Experts of a small language model: 12 layers.
Below are experts of layer 9 (counted from 0) of a mixture-of-experts language model. Rows are named router (the router's row for the expert), gate (a neuron's input weights, with its number), up (a neuron's input weights, with its number) and show model dimensions 0-127. Each number is 200 + 30 x the weight over its row's rms, rounded and kept within 0 to 999.
Before each expert's rows: a language model's description of what the expert responds to. This comes from a sample of Wikipedia text that the model never trained on.

# expert 4
It responds to: Word-internal pieces ending in t, like it, at, ut, et, inside words such as militant, verbatim, committees, British.
router,160,194,187,206,183,220,197,195,234,132,205,236,222,219,213,249,165,177,254,187,204,260,195,214,216,180,179,265,190,222,168,163,200,157,170,188,230,168,216,247,172,200,217,194,209,182,201,237,222,244,225,241,205,195,241,195,244,190,147,254,196,94,216,258,216,204,215,219,158,197,195,184,146,183,210,220,188,208,217,181,172,237,235,154,202,180,214,242,199,184,212,172,226,236,250,197,209,186,194,200,238,203,198,177,251,201,213,225,203,208,189,219,221,170,144,166,152,171,211,202,196,165,264,228,208,250,166,218
gate0,212,166,146,190,197,188,214,203,252,247,192,196,203,204,199,200,205,161,226,167,251,196,187,253,227,245,220,275,235,188,185,244,228,216,244,240,241,206,170,233,190,190,206,173,171,190,174,202,219,198,197,226,219,199,221,244,192,166,204,171,198,242,222,196,254,185,218,215,140,163,165,216,171,234,197,206,235,191,201,252,213,237,214,175,261,197,218,140,201,167,234,220,144,188,209,192,203,170,187,224,145,240,170,232,155,186,199,159,188,202,198,266,209,182,152,135,207,166,171,182,212,146,248,167,180,208,193,189
up0,199,159,147,242,195,216,192,196,206,185,241,187,213,264,177,204,157,191,242,210,247,186,178,217,219,199,212,271,207,224,158,217,189,217,186,255,215,194,207,244,228,201,210,173,206,229,261,237,216,243,212,216,278,171,209,205,216,208,199,170,180,199,284,170,228,230,243,198,180,178,147,228,177,229,217,241,236,207,214,209,244,224,220,166,169,181,216,225,179,143,264,179,145,190,241,183,221,162,213,193,180,238,148,199,171,190,213,191,149,180,220,209,211,170,183,226,190,156,236,197,227,165,229,171,196,221,169,199

# expert 38
It responds to: Colons, pipes, commas and periods right before a personal name, as in Produced by:, Dr., Genus:, plus common first names like John, James.
router,209,203,205,196,236,219,145,174,185,179,180,242,146,210,231,131,210,181,225,205,213,227,163,180,152,203,172,222,230,190,191,229,154,243,221,235,161,226,233,184,205,196,182,169,223,198,197,192,180,173,248,193,177,199,212,212,179,199,185,256,206,233,262,204,187,231,189,168,245,204,229,205,191,166,258,208,218,191,211,261,151,257,171,241,195,140,181,204,163,256,179,176,230,177,199,211,200,243,258,187,187,194,211,210,227,170,250,167,195,162,223,193,192,229,290,231,183,206,213,206,176,151,191,233,202,164,228,239
gate0,181,269,221,199,222,167,150,216,262,201,235,199,201,173,120,189,118,217,191,194,159,184,226,242,213,137,182,195,182,228,178,231,214,235,237,231,250,245,223,204,225,204,213,201,170,201,192,157,245,186,187,140,148,209,220,189,206,169,193,183,192,180,193,196,235,257,226,243,200,171,215,217,237,209,161,227,199,222,175,215,218,232,207,137,257,230,216,194,191,181,224,242,203,185,232,205,259,203,196,169,188,200,176,196,199,198,199,187,189,285,151,194,181,202,179,195,187,185,230,173,200,189,204,194,216,238,153,161
up0,265,149,189,215,189,238,178,206,212,182,248,196,250,202,249,194,192,236,192,264,235,210,179,234,178,202,167,248,274,172,161,158,170,232,259,201,203,196,159,202,176,209,213,244,223,157,125,153,203,191,168,151,165,197,228,221,229,217,164,193,157,207,208,210,224,197,205,197,216,214,215,183,181,194,194,196,191,242,198,233,223,208,139,209,163,212,212,208,224,205,281,201,209,180,222,209,167,232,213,186,219,205,179,193,163,183,223,191,140,174,197,212,212,203,227,164,175,251,227,181,159,244,268,215,201,164,197,214

# expert 50
It responds to: Pipe separators between cells in data tables of sports records, election results and chart positions, mostly before numbers, as in Win | 22–0.
router,212,204,166,200,236,197,155,184,194,180,162,202,232,242,233,199,189,202,170,155,141,255,185,170,181,169,221,224,225,231,192,222,249,306,195,183,170,276,208,218,202,213,197,171,257,225,198,182,258,232,184,206,134,203,156,193,165,180,178,224,269,220,195,241,156,196,192,152,181,247,185,178,200,150,182,186,176,232,226,171,198,217,173,199,167,162,159,216,237,194,196,200,206,177,177,213,209,215,255,158,201,191,197,242,189,174,230,252,230,170,186,191,218,234,185,218,221,161,209,206,170,201,163,205,190,219,195,180
gate3,197,170,192,159,177,237,258,175,178,194,187,217,204,197,239,187,255,188,253,162,196,216,221,213,176,175,200,251,195,213,208,143,202,208,169,176,159,147,204,156,165,237,215,181,210,166,251,170,169,221,194,180,233,149,178,184,194,236,216,194,196,252,227,161,198,201,194,199,195,189,154,242,194,151,273,183,169,222,223,212,232,182,200,183,225,230,197,252,150,231,200,212,164,195,255,244,228,240,224,207,223,173,260,228,204,184,128,213,189,197,229,187,183,242,198,258,167,187,249,198,176,217,187,252,227,178,207,198
up3,251,183,200,233,198,255,246,167,192,232,194,204,188,204,262,185,218,193,257,194,203,222,222,206,166,189,147,177,222,175,234,204,178,199,202,190,184,186,206,188,150,261,216,161,245,142,225,184,139,224,228,252,204,204,218,199,181,140,183,181,199,223,209,146,191,241,161,195,196,175,177,213,200,199,276,172,192,215,250,257,207,243,167,232,191,216,216,221,212,220,223,206,255,204,231,159,208,171,255,217,196,188,186,224,228,261,187,179,160,205,219,147,199,155,211,155,174,216,235,198,171,201,178,172,205,166,245,184

# expert 36
It responds to: First pieces of proper names, often sports teams, places or institutions, such as Seattle Seahawks, Grand Chamber, United, Stadium.
router,200,175,186,217,182,279,167,248,179,224,172,158,267,200,240,224,231,148,229,238,235,171,198,201,205,169,193,190,165,204,179,152,216,156,237,221,185,170,194,231,175,203,229,185,180,198,216,127,194,214,190,223,202,211,144,220,192,219,197,229,218,226,153,215,232,229,163,200,167,145,197,216,233,248,189,208,145,184,156,198,242,225,184,238,231,212,181,248,139,167,214,198,199,244,207,192,214,207,232,183,206,169,205,184,210,207,148,178,234,222,212,156,167,223,205,234,185,242,171,211,248,233,225,169,183,203,257,248
gate0,186,256,219,153,228,261,218,197,226,158,178,162,193,227,220,176,199,192,149,198,210,170,214,213,181,163,180,184,192,265,189,181,175,295,210,203,204,215,225,171,180,186,144,224,252,233,194,218,145,159,186,206,137,219,196,230,166,184,202,202,219,181,150,145,258,166,231,172,158,130,223,245,192,202,195,227,212,191,215,189,233,131,177,207,180,218,193,169,150,176,213,194,190,183,231,211,220,187,179,189,226,180,242,219,165,229,186,170,165,197,178,151,205,215,243,183,165,161,212,172,184,176,183,177,195,189,193,212
up0,178,176,214,189,219,166,213,236,219,178,234,202,177,171,157,180,178,226,208,184,226,192,258,175,203,257,192,157,188,200,242,252,184,261,211,198,202,177,191,202,180,209,182,265,149,221,196,231,124,186,151,214,196,165,161,168,242,219,183,162,236,208,189,190,152,210,219,198,253,253,159,214,201,162,238,225,167,204,213,191,208,236,275,221,215,196,199,243,188,219,192,228,219,218,221,248,194,163,184,191,211,181,254,218,209,178,162,167,231,260,173,216,224,227,211,239,204,183,231,201,138,215,167,194,184,260,201,173

# expert 60
It responds to: Number pieces in coordinates, money, subscripts and measurements, such as 46°18′51″, $78,950, plus Arabic, Cyrillic and Georgian byte tokens.
router,174,171,200,180,214,174,238,195,217,237,162,264,202,174,172,232,242,268,151,190,241,200,150,216,215,200,207,220,163,200,154,196,181,217,172,173,227,179,128,156,221,156,186,205,243,165,231,188,219,192,237,201,249,208,184,189,197,248,210,167,171,161,183,203,211,170,244,211,249,202,211,176,236,203,194,249,212,275,187,212,231,212,185,162,214,222,212,134,225,230,241,202,199,176,181,237,216,237,156,190,164,208,218,169,167,183,213,198,144,169,222,208,194,234,177,218,207,242,244,179,209,195,135,214,191,222,169,158
gate0,207,162,264,193,249,204,193,254,169,173,233,207,187,174,218,198,203,198,281,195,162,226,175,206,210,220,205,185,218,264,198,259,130,214,173,222,116,173,219,213,160,172,222,191,202,204,197,226,197,221,226,148,167,210,196,229,224,223,162,228,208,176,207,206,267,176,168,234,188,181,230,169,170,178,200,208,171,195,197,227,166,183,234,226,195,207,225,193,200,196,250,227,203,209,217,191,191,176,215,229,189,171,235,219,208,253,219,207,243,233,222,181,241,214,176,209,216,124,194,249,178,150,181,228,220,140,214,254
up0,207,223,162,193,176,155,163,223,160,250,196,191,179,231,214,239,217,219,151,229,170,209,237,200,212,274,165,214,213,181,282,156,252,199,241,188,228,203,166,163,196,197,211,189,241,194,207,218,193,173,242,170,210,257,197,140,215,149,234,212,243,209,212,212,119,204,234,185,202,221,229,223,199,195,201,205,239,245,249,187,196,186,183,211,214,207,167,218,199,201,162,232,209,216,195,189,212,211,187,157,259,212,236,184,171,220,205,179,213,172,163,244,185,195,263,190,147,212,167,205,207,194,191,239,206,192,258,136

# expert 51
It responds to: Connecting words and, of, with, by, for, against, among, including, usually placed right after a noun or a verb form.
router,210,184,215,236,205,150,205,160,242,190,252,231,143,252,196,188,184,222,194,214,213,192,180,239,160,205,161,224,229,184,218,261,218,257,177,241,183,249,246,233,218,234,157,169,243,126,182,147,181,151,217,178,219,174,134,165,200,148,207,154,213,161,178,166,177,239,182,205,209,205,205,162,205,231,185,222,220,146,216,218,177,235,196,187,186,162,196,168,209,205,223,183,194,184,172,174,201,243,212,170,214,192,210,202,235,191,215,228,142,164,230,198,233,175,245,171,213,151,236,183,207,173,184,174,212,212,168,169
gate0,163,173,237,227,200,157,189,153,221,223,262,254,219,218,183,158,218,248,159,199,262,175,220,152,225,182,207,208,165,200,131,178,176,270,216,183,197,199,195,193,216,225,224,154,223,177,239,179,214,190,194,148,256,227,189,204,183,155,210,184,176,184,199,210,178,263,195,217,199,191,176,186,162,221,214,225,223,172,165,214,225,244,151,157,219,196,205,260,225,182,191,185,196,203,165,182,189,239,154,198,202,199,188,212,156,253,222,163,223,207,187,181,215,151,170,180,179,198,204,171,201,245,242,182,242,182,255,146
up0,184,211,159,160,251,194,158,161,156,197,143,251,182,219,216,198,158,222,245,204,167,253,130,247,238,218,189,151,206,188,175,223,196,197,215,176,88,154,208,207,144,169,185,237,210,213,143,202,172,211,208,225,158,171,189,162,158,173,184,190,257,200,214,200,175,180,190,163,208,196,214,213,241,208,165,237,198,163,186,186,166,198,196,219,195,188,201,213,188,222,226,213,184,148,195,236,232,215,218,219,209,216,162,227,217,165,209,229,136,176,234,228,211,195,162,230,225,203,179,209,248,190,204,189,229,207,244,204

# expert 35
It responds to: Mid-word y and w in names and words (Cuyahoga, kayak, vowel, dawn, Hawkeyes), plus modal verbs will, would, could.
router,157,229,182,194,284,188,225,169,230,254,243,247,181,218,195,217,220,168,171,220,193,209,227,210,221,221,154,186,230,203,219,186,222,199,136,128,229,149,188,190,194,202,191,212,163,195,215,213,245,175,188,135,168,200,204,209,199,169,229,233,207,214,177,194,251,242,241,180,196,235,270,260,206,185,223,192,190,204,151,214,169,210,174,231,150,242,198,246,217,176,192,193,191,184,201,172,233,157,173,182,222,220,169,173,171,161,183,204,197,200,232,187,165,222,182,183,228,234,209,250,258,189,193,209,247,194,269,206
gate0,227,206,173,227,153,218,190,212,185,208,247,249,205,139,208,226,188,190,132,226,182,224,192,241,192,214,177,208,244,160,191,211,197,185,209,171,192,178,231,168,218,135,238,239,198,237,234,197,240,170,255,233,217,228,234,242,202,167,230,221,212,180,192,174,218,203,197,220,256,219,199,228,222,230,169,222,123,167,202,187,225,168,202,182,188,205,163,204,212,197,269,157,207,256,204,158,167,184,228,206,154,188,208,267,207,180,215,181,259,162,252,181,204,164,196,165,236,189,220,256,235,218,207,181,208,188,243,200
up0,122,219,174,178,237,207,186,167,187,182,177,234,138,210,226,227,219,145,179,186,213,262,181,145,184,200,163,207,185,140,238,133,189,232,287,190,190,185,161,183,219,190,233,176,238,192,202,198,207,193,214,199,191,193,194,237,179,184,208,155,203,214,204,179,194,149,190,224,189,194,189,165,159,227,190,265,218,182,119,217,199,230,197,183,206,218,208,199,175,205,152,176,200,232,221,225,246,207,199,165,207,205,252,194,211,170,187,196,151,207,203,155,150,216,150,227,203,196,181,250,178,181,218,197,181,205,212,278

# expert 55
It responds to: Units, numerals and comparison words in measurements, like mi, km, metres, ^{2}, million, as many as, over, dashes in ranges.
router,199,246,196,243,209,194,162,210,154,221,175,242,213,210,158,155,191,242,189,146,234,209,180,182,201,210,215,180,191,176,199,220,216,259,162,177,236,238,211,178,230,192,185,261,272,207,195,181,176,171,173,210,213,179,164,177,235,223,215,229,236,186,140,207,205,246,226,221,157,196,174,214,180,201,184,233,269,159,218,201,211,215,200,236,181,201,151,186,201,249,241,218,171,153,197,179,190,240,148,173,196,170,202,229,141,230,257,181,177,244,218,186,207,230,246,181,178,199,177,218,172,229,139,172,232,241,218,174
gate0,248,190,203,221,215,242,186,201,189,212,171,179,215,193,191,239,195,191,241,227,219,155,198,157,230,211,203,206,188,235,231,182,206,193,182,211,194,206,247,221,225,238,203,247,216,213,213,197,169,160,236,190,226,189,231,194,209,252,178,203,210,185,239,187,203,243,227,193,238,194,187,264,210,190,230,141,182,238,236,179,174,223,132,228,178,232,179,156,249,217,217,161,204,198,153,145,217,219,261,145,200,250,250,172,213,218,168,208,195,155,196,158,196,171,225,194,188,207,231,220,259,252,225,129,157,203,269,182
up0,227,219,193,204,159,226,203,164,200,202,189,205,184,216,202,231,206,173,209,219,219,208,194,112,202,214,209,185,149,169,233,188,230,230,159,151,199,231,276,100,140,223,180,201,229,232,226,159,201,163,210,176,188,211,189,166,224,191,142,224,188,229,202,206,191,228,190,147,226,207,163,184,216,153,252,194,256,214,137,225,156,219,184,192,198,207,196,180,244,229,174,151,183,245,219,248,176,193,211,192,254,229,248,174,174,201,196,211,223,184,198,190,233,213,213,199,215,175,198,214,213,189,188,179,150,158,228,152

# expert 0
It responds to: Past-tense endings and verbs of reporting or release in news-style prose, such as released, announced, wrote, mentioned; also "on"/"of" after them.
router,235,212,185,188,168,219,204,185,239,242,201,218,255,253,267,195,194,227,232,174,206,210,171,196,207,247,193,211,202,170,159,245,188,221,133,201,176,259,218,197,240,136,215,195,230,204,186,201,185,237,179,222,223,225,184,229,154,172,223,171,228,189,178,221,158,251,207,216,173,197,251,179,196,210,176,222,159,170,229,155,223,244,216,171,245,224,212,253,216,201,200,182,230,203,201,188,140,193,210,222,231,268,221,164,217,204,161,199,192,138,197,207,211,237,190,107,197,170,165,212,249,200,191,215,211,226,184,220
gate3,165,260,198,182,195,224,226,178,201,220,196,158,194,211,203,217,192,226,233,191,225,187,160,237,175,206,167,134,196,168,175,231,189,158,182,200,225,209,210,112,211,159,240,253,152,211,230,258,157,182,205,162,148,249,240,225,233,133,236,216,203,203,205,179,185,175,212,203,248,215,204,206,221,250,207,230,198,222,225,207,220,158,179,214,216,254,229,198,129,192,217,233,198,259,203,192,199,147,188,207,231,230,196,204,195,158,193,217,165,152,201,211,172,239,194,194,204,201,199,260,188,155,221,252,173,197,229,210
up3,250,211,178,172,184,174,259,221,203,191,181,191,178,229,173,218,159,224,203,162,244,193,232,199,175,188,212,196,204,147,245,247,174,186,135,186,207,223,183,193,241,211,206,296,214,190,212,197,135,187,181,220,204,235,257,195,191,238,242,203,182,194,181,201,188,208,209,261,240,178,207,205,161,278,194,237,230,175,236,237,193,176,217,204,240,240,168,224,188,138,229,225,216,240,206,225,195,165,161,228,191,198,169,198,178,202,217,242,183,209,178,251,228,194,172,180,189,203,173,204,251,239,221,191,165,150,162,171

# expert 32
It responds to: Capital first piece of place, club or person names after commas, pipes or prepositions, such as C-rawley, D-roylsden, K-ent, Z-amboanga.
router,236,183,169,191,223,208,186,213,229,249,204,184,211,159,193,264,176,181,190,181,201,265,212,231,219,154,160,184,214,201,228,204,201,141,189,251,157,193,214,173,226,186,243,186,157,188,160,176,188,227,229,208,210,223,150,226,198,243,273,168,194,174,155,165,226,193,149,176,178,168,226,187,157,218,250,218,211,240,175,159,229,178,247,231,238,245,232,203,189,204,192,204,216,188,180,167,169,202,207,222,188,212,179,239,175,221,240,160,195,226,173,147,154,239,277,198,176,206,224,233,201,213,210,181,163,165,241,230
gate0,181,157,165,220,219,179,225,240,203,177,163,193,285,210,147,192,217,206,166,221,199,176,171,218,150,206,184,241,173,205,226,168,210,168,251,215,223,232,149,169,205,260,213,223,161,165,192,210,228,175,185,212,204,236,192,239,187,220,226,151,196,191,180,223,225,247,205,207,232,216,237,174,210,236,230,172,247,219,175,187,237,156,235,211,216,221,263,185,243,203,208,267,191,174,174,196,178,220,233,179,239,168,130,190,189,225,204,174,187,163,225,175,222,161,191,208,192,268,225,189,183,204,223,234,210,152,145,172
up0,193,179,159,267,203,233,174,267,224,237,193,184,222,219,150,207,199,197,154,177,196,159,185,223,182,181,187,239,169,189,221,161,229,162,207,208,214,223,172,220,207,192,204,188,196,189,177,211,228,230,138,219,164,235,181,196,203,209,179,155,224,191,170,235,190,220,187,257,180,212,149,195,174,219,202,187,219,249,198,184,193,207,220,282,225,213,214,190,248,229,260,289,177,152,185,192,207,209,193,211,186,170,139,199,223,233,200,167,253,175,225,198,214,177,170,161,170,212,168,213,185,207,224,267,164,207,128,210

# expert 56
It responds to: Digit groups in decimal coordinates, reference numbers and years, such as 37.84, 2021, 1963–64, and prime marks in degree coordinates.
router,187,246,162,201,167,151,216,225,205,163,221,187,194,217,179,245,155,251,227,187,197,168,205,185,184,216,167,202,173,229,181,195,154,168,186,155,227,243,215,192,208,202,226,203,190,160,163,225,180,265,192,165,197,242,217,199,196,207,204,224,216,204,175,228,171,186,273,195,184,178,217,170,219,182,191,191,247,270,250,199,163,231,222,208,282,186,208,188,139,223,231,203,219,215,197,203,249,276,193,182,148,214,197,198,205,238,196,274,187,158,227,206,241,194,184,175,256,203,161,152,222,213,212,226,183,241,179,202
gate0,184,179,210,261,182,178,171,216,194,185,207,213,182,173,189,220,237,245,160,177,184,234,224,175,151,236,177,160,208,222,196,261,196,220,222,180,177,200,175,235,195,194,146,213,189,157,212,178,226,206,190,247,204,219,197,224,184,186,181,152,150,158,223,228,242,206,197,192,219,211,193,169,208,256,203,223,170,214,197,188,190,245,168,249,136,188,202,191,190,198,187,244,209,158,233,213,187,182,195,221,203,97,216,210,187,194,176,182,211,203,143,160,197,270,199,109,237,216,217,220,152,183,126,203,198,209,201,168
up0,212,216,183,227,256,163,195,215,180,232,206,246,172,238,226,195,222,247,194,185,221,268,179,210,222,191,205,183,237,233,261,188,202,211,169,183,169,219,175,217,179,224,200,182,165,182,226,188,120,229,183,217,201,210,177,205,216,199,206,186,219,192,203,155,220,208,182,128,186,147,232,202,160,209,205,162,165,205,180,197,146,243,162,220,223,114,179,186,191,200,200,170,205,160,254,198,204,229,212,187,134,172,222,177,226,149,133,139,247,223,183,179,232,253,172,173,178,237,207,209,156,197,208,221,198,200,181,195

# expert 16
It responds to: Main verbs and past-tense endings right after he, she or who in life stories, such as was, had, became, served, remained.
router,172,183,203,198,213,273,204,218,195,159,285,160,163,248,231,149,222,248,154,214,153,215,221,242,206,214,210,206,256,163,229,205,157,245,193,244,180,227,235,213,258,170,234,185,272,240,208,160,169,250,220,200,230,228,206,210,227,233,234,197,228,214,183,223,174,237,175,213,154,206,202,200,201,210,201,221,220,171,176,193,208,222,172,202,226,209,191,201,198,230,131,202,200,203,192,152,239,230,216,196,179,210,189,245,196,197,158,228,154,163,192,220,218,230,167,196,219,191,152,268,214,175,200,203,208,213,237,191
gate0,216,197,177,234,212,183,219,216,184,184,178,220,199,215,159,245,185,161,190,174,179,195,178,176,165,187,176,184,222,236,158,166,175,235,209,206,162,183,217,191,160,246,221,196,155,201,223,162,238,238,183,209,150,244,160,184,172,257,209,181,147,182,184,222,247,186,203,211,241,205,161,201,220,220,254,139,212,193,179,167,254,218,182,220,164,209,144,176,200,189,190,238,157,232,197,246,236,221,157,233,199,145,187,241,267,224,248,180,187,269,159,178,165,179,213,199,180,213,237,204,181,269,170,225,181,204,189,202
up0,187,205,209,239,187,203,180,241,250,226,223,183,232,214,242,190,180,229,167,182,213,166,226,281,234,243,213,178,182,164,227,189,168,175,230,237,173,237,200,238,201,150,198,192,244,207,169,269,217,184,208,211,241,223,219,189,176,203,194,197,230,214,217,170,187,212,169,197,173,184,182,227,206,191,148,219,245,191,189,250,212,200,165,186,201,199,169,222,198,211,245,169,254,188,204,155,148,225,227,161,146,182,221,195,126,153,159,231,165,159,183,238,222,251,215,215,229,128,139,207,209,205,211,182,222,186,188,162

# expert 12
It responds to: Line breaks ending markdown table rows in election and sports tables, country names like Kingdom, France, India, and ó in names like Górnik, Gómez.
router,203,225,213,158,177,215,156,161,169,184,155,237,198,170,267,216,189,127,183,235,196,212,222,223,179,168,240,231,184,264,226,224,203,175,193,223,243,205,161,184,177,167,198,163,226,200,166,228,151,167,208,206,195,136,205,225,207,228,191,144,139,218,184,223,194,162,168,199,234,197,244,206,209,170,189,201,256,165,178,189,159,194,199,246,211,256,235,179,196,214,212,164,200,176,236,195,199,206,179,177,205,207,181,229,249,169,240,153,133,189,173,244,219,180,204,193,245,205,187,192,205,206,141,261,213,162,209,206
gate0,190,211,238,185,212,169,172,177,198,190,189,182,162,173,184,215,203,219,210,239,219,219,202,223,106,236,182,165,237,219,143,245,165,166,178,215,181,183,182,233,158,210,170,199,224,130,222,215,216,197,174,225,206,260,264,162,205,235,163,250,187,191,187,185,186,183,155,186,193,238,165,241,192,169,233,205,201,209,222,221,204,239,237,207,168,166,236,181,161,221,170,215,203,229,226,202,175,188,216,257,196,225,162,243,215,150,214,225,187,157,226,238,245,158,135,222,240,219,234,187,134,193,164,215,200,199,201,207
up0,181,184,230,201,222,208,145,214,225,220,235,245,171,181,186,198,249,184,164,226,212,191,223,222,220,131,183,187,197,195,240,212,210,200,205,215,209,172,274,239,147,126,224,212,196,229,223,239,226,216,187,237,235,244,188,207,215,252,191,228,183,239,255,190,206,203,116,170,222,147,171,162,161,160,224,188,182,178,162,196,203,148,233,211,203,187,197,183,187,249,181,240,230,162,180,146,142,193,210,143,181,242,208,203,232,216,182,222,164,188,194,169,216,228,157,226,206,215,203,222,185,223,198,222,185,237,176,226

# expert 49
It responds to: Verb endings -s, -ed, -ing and past verbs like began, moved, took, often in route descriptions such as passes through.
router,198,232,178,211,209,270,246,194,242,146,267,196,172,226,245,147,205,212,142,237,148,188,220,246,176,209,217,201,177,156,175,202,200,267,148,174,194,243,200,170,244,168,194,193,240,234,200,176,215,212,195,208,194,183,212,216,166,240,193,199,173,212,183,214,204,173,165,205,160,218,157,209,196,216,238,233,226,151,248,163,189,189,213,178,184,217,207,221,211,202,169,258,235,199,242,175,165,158,141,184,190,199,185,238,221,159,185,188,187,166,182,189,180,205,182,145,224,198,185,262,168,159,254,239,202,212,204,173
gate3,188,179,257,178,256,174,164,238,220,163,199,174,220,207,232,204,160,235,221,147,196,183,165,191,181,215,216,195,219,276,190,241,147,173,201,227,254,194,157,193,218,179,243,203,217,190,222,204,226,198,215,204,185,269,222,214,177,148,189,219,197,224,230,249,173,126,216,203,235,157,210,215,187,202,196,184,191,221,204,214,214,201,277,216,260,210,178,166,259,151,143,206,224,200,161,211,207,188,213,200,206,188,195,179,208,187,214,158,188,173,183,168,168,134,227,192,209,266,210,164,254,174,198,207,213,217,236,199
up3,196,171,228,250,221,218,223,193,168,160,198,216,248,199,208,191,208,196,233,200,218,154,210,171,204,151,153,212,204,246,186,207,234,225,170,201,222,121,246,221,209,196,173,196,206,198,160,247,190,222,230,153,176,204,187,223,166,190,193,276,206,197,191,163,151,194,149,183,182,234,164,221,204,198,213,210,167,183,239,164,198,241,216,174,140,147,199,224,197,140,194,217,230,170,177,244,235,171,219,263,194,201,161,220,229,201,181,211,161,132,170,202,157,191,189,205,205,216,209,242,181,180,191,190,109,207,186,232

# expert 5
It responds to: Line breaks ending items in bulleted lists and table rows (names, credits, places), plus rare accented letters like ñ, ș, ç, z.
router,190,205,227,186,267,207,170,171,211,212,167,214,205,158,197,209,160,202,209,154,206,250,165,196,194,187,204,183,226,262,185,201,230,165,232,185,236,181,245,223,214,218,178,182,253,213,233,197,199,191,198,179,182,215,242,167,221,124,187,206,214,296,143,222,215,168,163,186,157,224,226,181,241,210,177,222,190,219,225,183,132,217,242,221,226,200,185,266,241,204,167,205,180,205,245,194,193,206,196,247,242,225,186,218,185,210,190,258,179,226,196,212,189,195,139,204,191,197,240,174,258,143,204,216,212,209,252,231
gate0,203,196,233,173,227,194,210,160,199,181,205,185,170,174,228,154,186,176,206,170,193,218,184,266,156,163,195,217,245,211,235,247,201,223,210,215,232,210,153,243,216,218,168,240,208,139,123,183,220,224,150,195,181,252,187,255,175,175,155,193,187,211,204,253,154,217,240,222,232,213,186,194,153,135,195,200,189,149,174,189,197,192,201,225,174,209,197,160,201,231,186,222,206,162,189,228,157,222,160,228,195,243,192,200,216,265,203,187,240,188,140,204,212,247,244,204,231,233,155,174,180,194,204,216,173,188,140,223
up0,206,226,216,166,210,227,199,206,141,179,180,197,210,291,200,186,225,167,189,172,188,216,245,235,197,235,199,218,175,204,253,207,258,237,198,183,218,149,205,195,230,173,138,195,199,231,191,179,191,183,187,227,192,170,187,188,173,215,247,213,171,173,215,170,141,155,165,215,184,186,233,183,224,152,260,249,241,213,170,207,205,132,180,260,198,180,186,187,219,225,227,232,183,192,163,190,274,213,217,230,139,189,188,157,180,182,238,207,204,209,165,209,185,209,236,216,210,219,186,225,183,273,218,219,183,206,196,136

# expert 8
It responds to: Middle pieces inside proper names, often after a first piece like Al, O, Av, such as Al-gar-ve, Ol-d-ham, Phila-d-elphia; also well, also.
router,226,225,222,231,159,203,165,225,230,239,183,245,197,208,227,218,152,227,228,206,258,249,211,191,225,249,122,150,232,206,225,204,231,218,131,152,203,172,204,190,183,175,180,173,194,149,177,227,176,200,220,214,232,201,157,164,227,201,180,219,225,212,208,232,199,167,273,199,183,241,235,150,212,208,175,183,176,190,214,160,152,130,155,211,251,224,209,201,194,229,157,188,210,238,152,178,174,160,176,223,194,190,187,177,213,229,149,236,213,176,176,179,225,192,175,216,186,240,220,192,163,161,176,227,193,204,182,166
gate0,154,194,233,197,139,204,211,163,190,196,232,229,180,210,233,156,138,252,230,192,168,166,242,172,203,214,208,152,208,203,206,199,161,189,225,195,203,185,144,165,205,205,225,178,161,204,188,205,243,185,199,184,185,176,283,165,164,224,154,238,149,209,243,240,172,205,200,180,193,195,229,159,212,162,182,245,234,229,218,231,201,169,183,170,201,181,182,195,166,240,179,220,211,246,160,269,215,146,211,179,219,181,216,242,148,240,171,199,209,237,195,220,148,171,202,177,187,222,196,203,210,202,204,224,249,263,247,194
up0,260,191,202,207,220,219,150,186,154,218,221,144,212,190,221,196,177,179,217,174,202,220,207,209,263,200,178,219,206,227,207,224,200,230,172,212,207,228,152,241,219,199,272,177,190,169,149,194,194,218,245,185,170,166,248,231,245,197,181,227,239,232,196,216,232,180,195,149,176,204,165,247,133,239,268,211,182,195,219,248,201,192,178,228,200,237,163,151,184,193,201,165,157,165,179,208,165,211,164,194,173,237,237,175,267,231,186,169,180,215,180,196,194,262,238,223,184,127,200,209,192,179,170,208,164,196,205,176

# expert 20
It responds to: Colons after infobox field names, like Conservation status: or Source:, plus sentence-final periods, line breaks and closing == of section headings.
router,193,187,169,199,203,224,193,195,191,201,201,229,149,270,247,173,182,159,240,159,184,181,179,189,212,245,184,204,219,120,172,203,239,232,187,152,199,214,229,172,181,225,168,214,232,212,187,154,206,203,171,198,176,188,234,193,251,180,211,234,236,195,206,229,228,209,174,198,214,180,238,221,176,162,156,239,211,164,150,202,210,242,206,175,245,240,203,203,159,209,204,202,192,205,228,193,248,232,247,178,131,218,181,243,197,196,266,218,232,243,203,184,205,201,220,288,213,226,189,164,211,233,185,216,139,180,154,156
gate0,244,186,244,240,230,226,251,278,162,218,148,173,228,216,218,232,192,145,235,194,216,180,138,138,178,225,224,172,215,193,206,240,228,200,227,193,210,194,173,197,216,203,194,201,188,204,210,198,243,171,228,191,133,256,198,201,212,183,170,176,214,220,196,220,225,177,176,240,166,199,250,221,239,150,194,207,168,199,209,202,224,173,250,196,201,206,196,209,160,188,240,185,206,184,173,195,210,206,239,209,162,207,180,202,211,276,199,186,233,183,274,247,192,203,149,226,217,252,242,161,192,229,187,206,167,202,130,233
up0,225,194,296,180,215,214,215,255,178,233,170,151,170,210,198,171,199,224,201,193,192,250,225,188,213,190,263,145,263,158,197,252,151,168,197,239,238,187,220,181,227,201,211,160,241,177,158,221,204,177,244,221,196,241,178,199,238,224,180,223,198,220,207,242,157,156,138,240,188,273,147,188,251,183,200,224,206,172,205,171,196,187,198,248,222,229,202,170,164,226,180,204,178,217,194,209,154,211,186,214,169,177,222,201,196,243,201,183,217,211,250,241,199,181,182,242,185,182,233,191,239,168,201,214,201,230,204,223